Experts of a small language model.
Size: 13 layers, 44.8M parameters.
Experts: 24 experts in each of 11 layers, 320 SwiGLU neurons an expert, 1 pick a token, a softmax router.
Training: 332M tokens, 10615 steps.
Below are experts of layer 8 (counted from 0) of a mixture-of-experts language model. Rows are named router (the router's row for the expert) and show model dimensions 120-159. Each number is 128 + 24 x the weight over its row's rms, rounded and kept within 0 to 255.
After each expert's rows: "gets" lists some tokens that make up at least twice as much of what it gets as of all text. This comes from a sample of Wikipedia text that the model never trained on. Tokens count by the router's weight.

# expert 22
router [142 160 121 124 153 156  92 130 124 155 138 131 166 146 103 120 144 147 102  75 113 148  93 104 132 116  88 125 139  83 103 153 150 113 133 190 113 118 153  99]
gets: "\n", " |", "|", " October", ".", " November"

# expert 7
router [175 152 111 122 140 161 115 114 112 155 118 144 165 142  94 121 109 162 128 112  94 129 118 103 128 138  98 120 192 114 133 189 134 122  90 162 142 124 152  91]
gets: " the", " The", "'s", " his", "The", " its"

# expert 13
router [160 186 143 104 145 142 110 119 125 163 114  87 146 137 117 115 103 146  97 106 109 141 121  59 146 141 111 102 126  96 118 149 143 113 135 146 162  96 124 116]
gets: "-", "|", ":", "=", " •", " -"

# expert 23
router [147 169 120 133 153 151  94 131 115 159 139 127 172 148 104 119 143 148 114  81 115 154  89 105 137 112  87 123 140  85  97 156 155 115 139 187 113 122 154  99]
gets: "\n", " were", " was", " T", " New", " M"

# expert 21
router [169 148  87 149 176 171  67 139 101 141 116  98 129 184 139  94 112 125 136 117  89 121 105 146 145 138 111 119 153  89 130 143 140 144 145 161 137 129 144  73]
gets: "T", "C", "S", "M", "D", "G"

# expert 10
router [130 169  95 139 159 173  98 123 132 143 111 124 157 135 117  99 139 148 110  96 128 142  79 116 122 109  81 106 171  61 106 174 147 138 131 193 113 129 174  95]
gets: " 0", " ", " 1", " 2", " 3", " 4"

# expert 5
router [150 157 114 132 151 156  94 130 120 155 146 123 169 144 102 117 142 142 107  70 105 151  89  99 132 111  78 125 144  88 102 159 159 116 138 198 108 117 155  93]
gets: " he", " He", " she", " ", " K", " She"

# expert 8
router [128 133 129 110 151 156 101 123 114 145 114 141 124 159 115  99  96 134 128  75 125 151 102 103 137 151 118 125 143 109  92 133 134 143  97 128 157 108 136 115]
gets: " of", " in", " to", " for", " from", " on"

# expert 0
router [147 162 119 137 157 157  86 129 129 151 143 128 172 148 106 107 143 143 108  77 111 149  91 102 134 116  85 124 142  85 100 157 151 109 129 189 112 116 153  99]
gets: ".", " a", " and", "s.", ").", "es."

# expert 3
router [164 146  90 124 119 135  98 104 149 155  78 152 180 132 140 135 114 162 153 119  98 190  97  99 124 142  73 150 157  93  91 160 147 135 117 112 135 116 171  92]
gets: " that", " In", "In", " after", " where", " when"

# expert 6
router [153 151  86 120 100 183  73 112 120 145 136 110 130 125 137 143 107 164 112  90 128 150 117 122 157 128 122 108 176  89 165 151 146 137 104 127 150 110 153 104]
gets: " as", " was", " is", "ed", " a", " made"

# expert 15
router [149 169 121 138 139 129  77 113 130 165 109 130 138 145 135 124  84 138 133  94 119 126  78  87 123 125 110 115 136 126 121 131 196 133 119 133 138 125 158 105]
gets: ",", "s,", ";", "),", "e,", " and"

# expert 18
router [132 167 149 134 142 141 100 110 142 130 154 153 136 147 106  90  92 133 136 131 128 131 101 101 162 119 123 141 166 135 110 204 158 134 100 138 145  98 138 114]
gets: "\n", " =", "==", "===", " ==", " ==="

# expert 20
router [137 190 106 131 152 139 110 109 126 152 113 106 172 163 115  96 131 150 122  99 121 140 100 110 167 124 131 121 143  98 126 139 165 142 112 156 137 103 147  80]
gets: " |", ";", " /", " 0;", " Total:", " 1;"

# expert 4
router [144 155 115 128 151 152  85 132 124 152 140 121 165 143 109 125 146 142  97  76 113 147  78 108 127 112  89 118 139  93  99 151 155 112 132 206 118 123 149 104]
gets: " and", " to", " would", " John", " not", " can"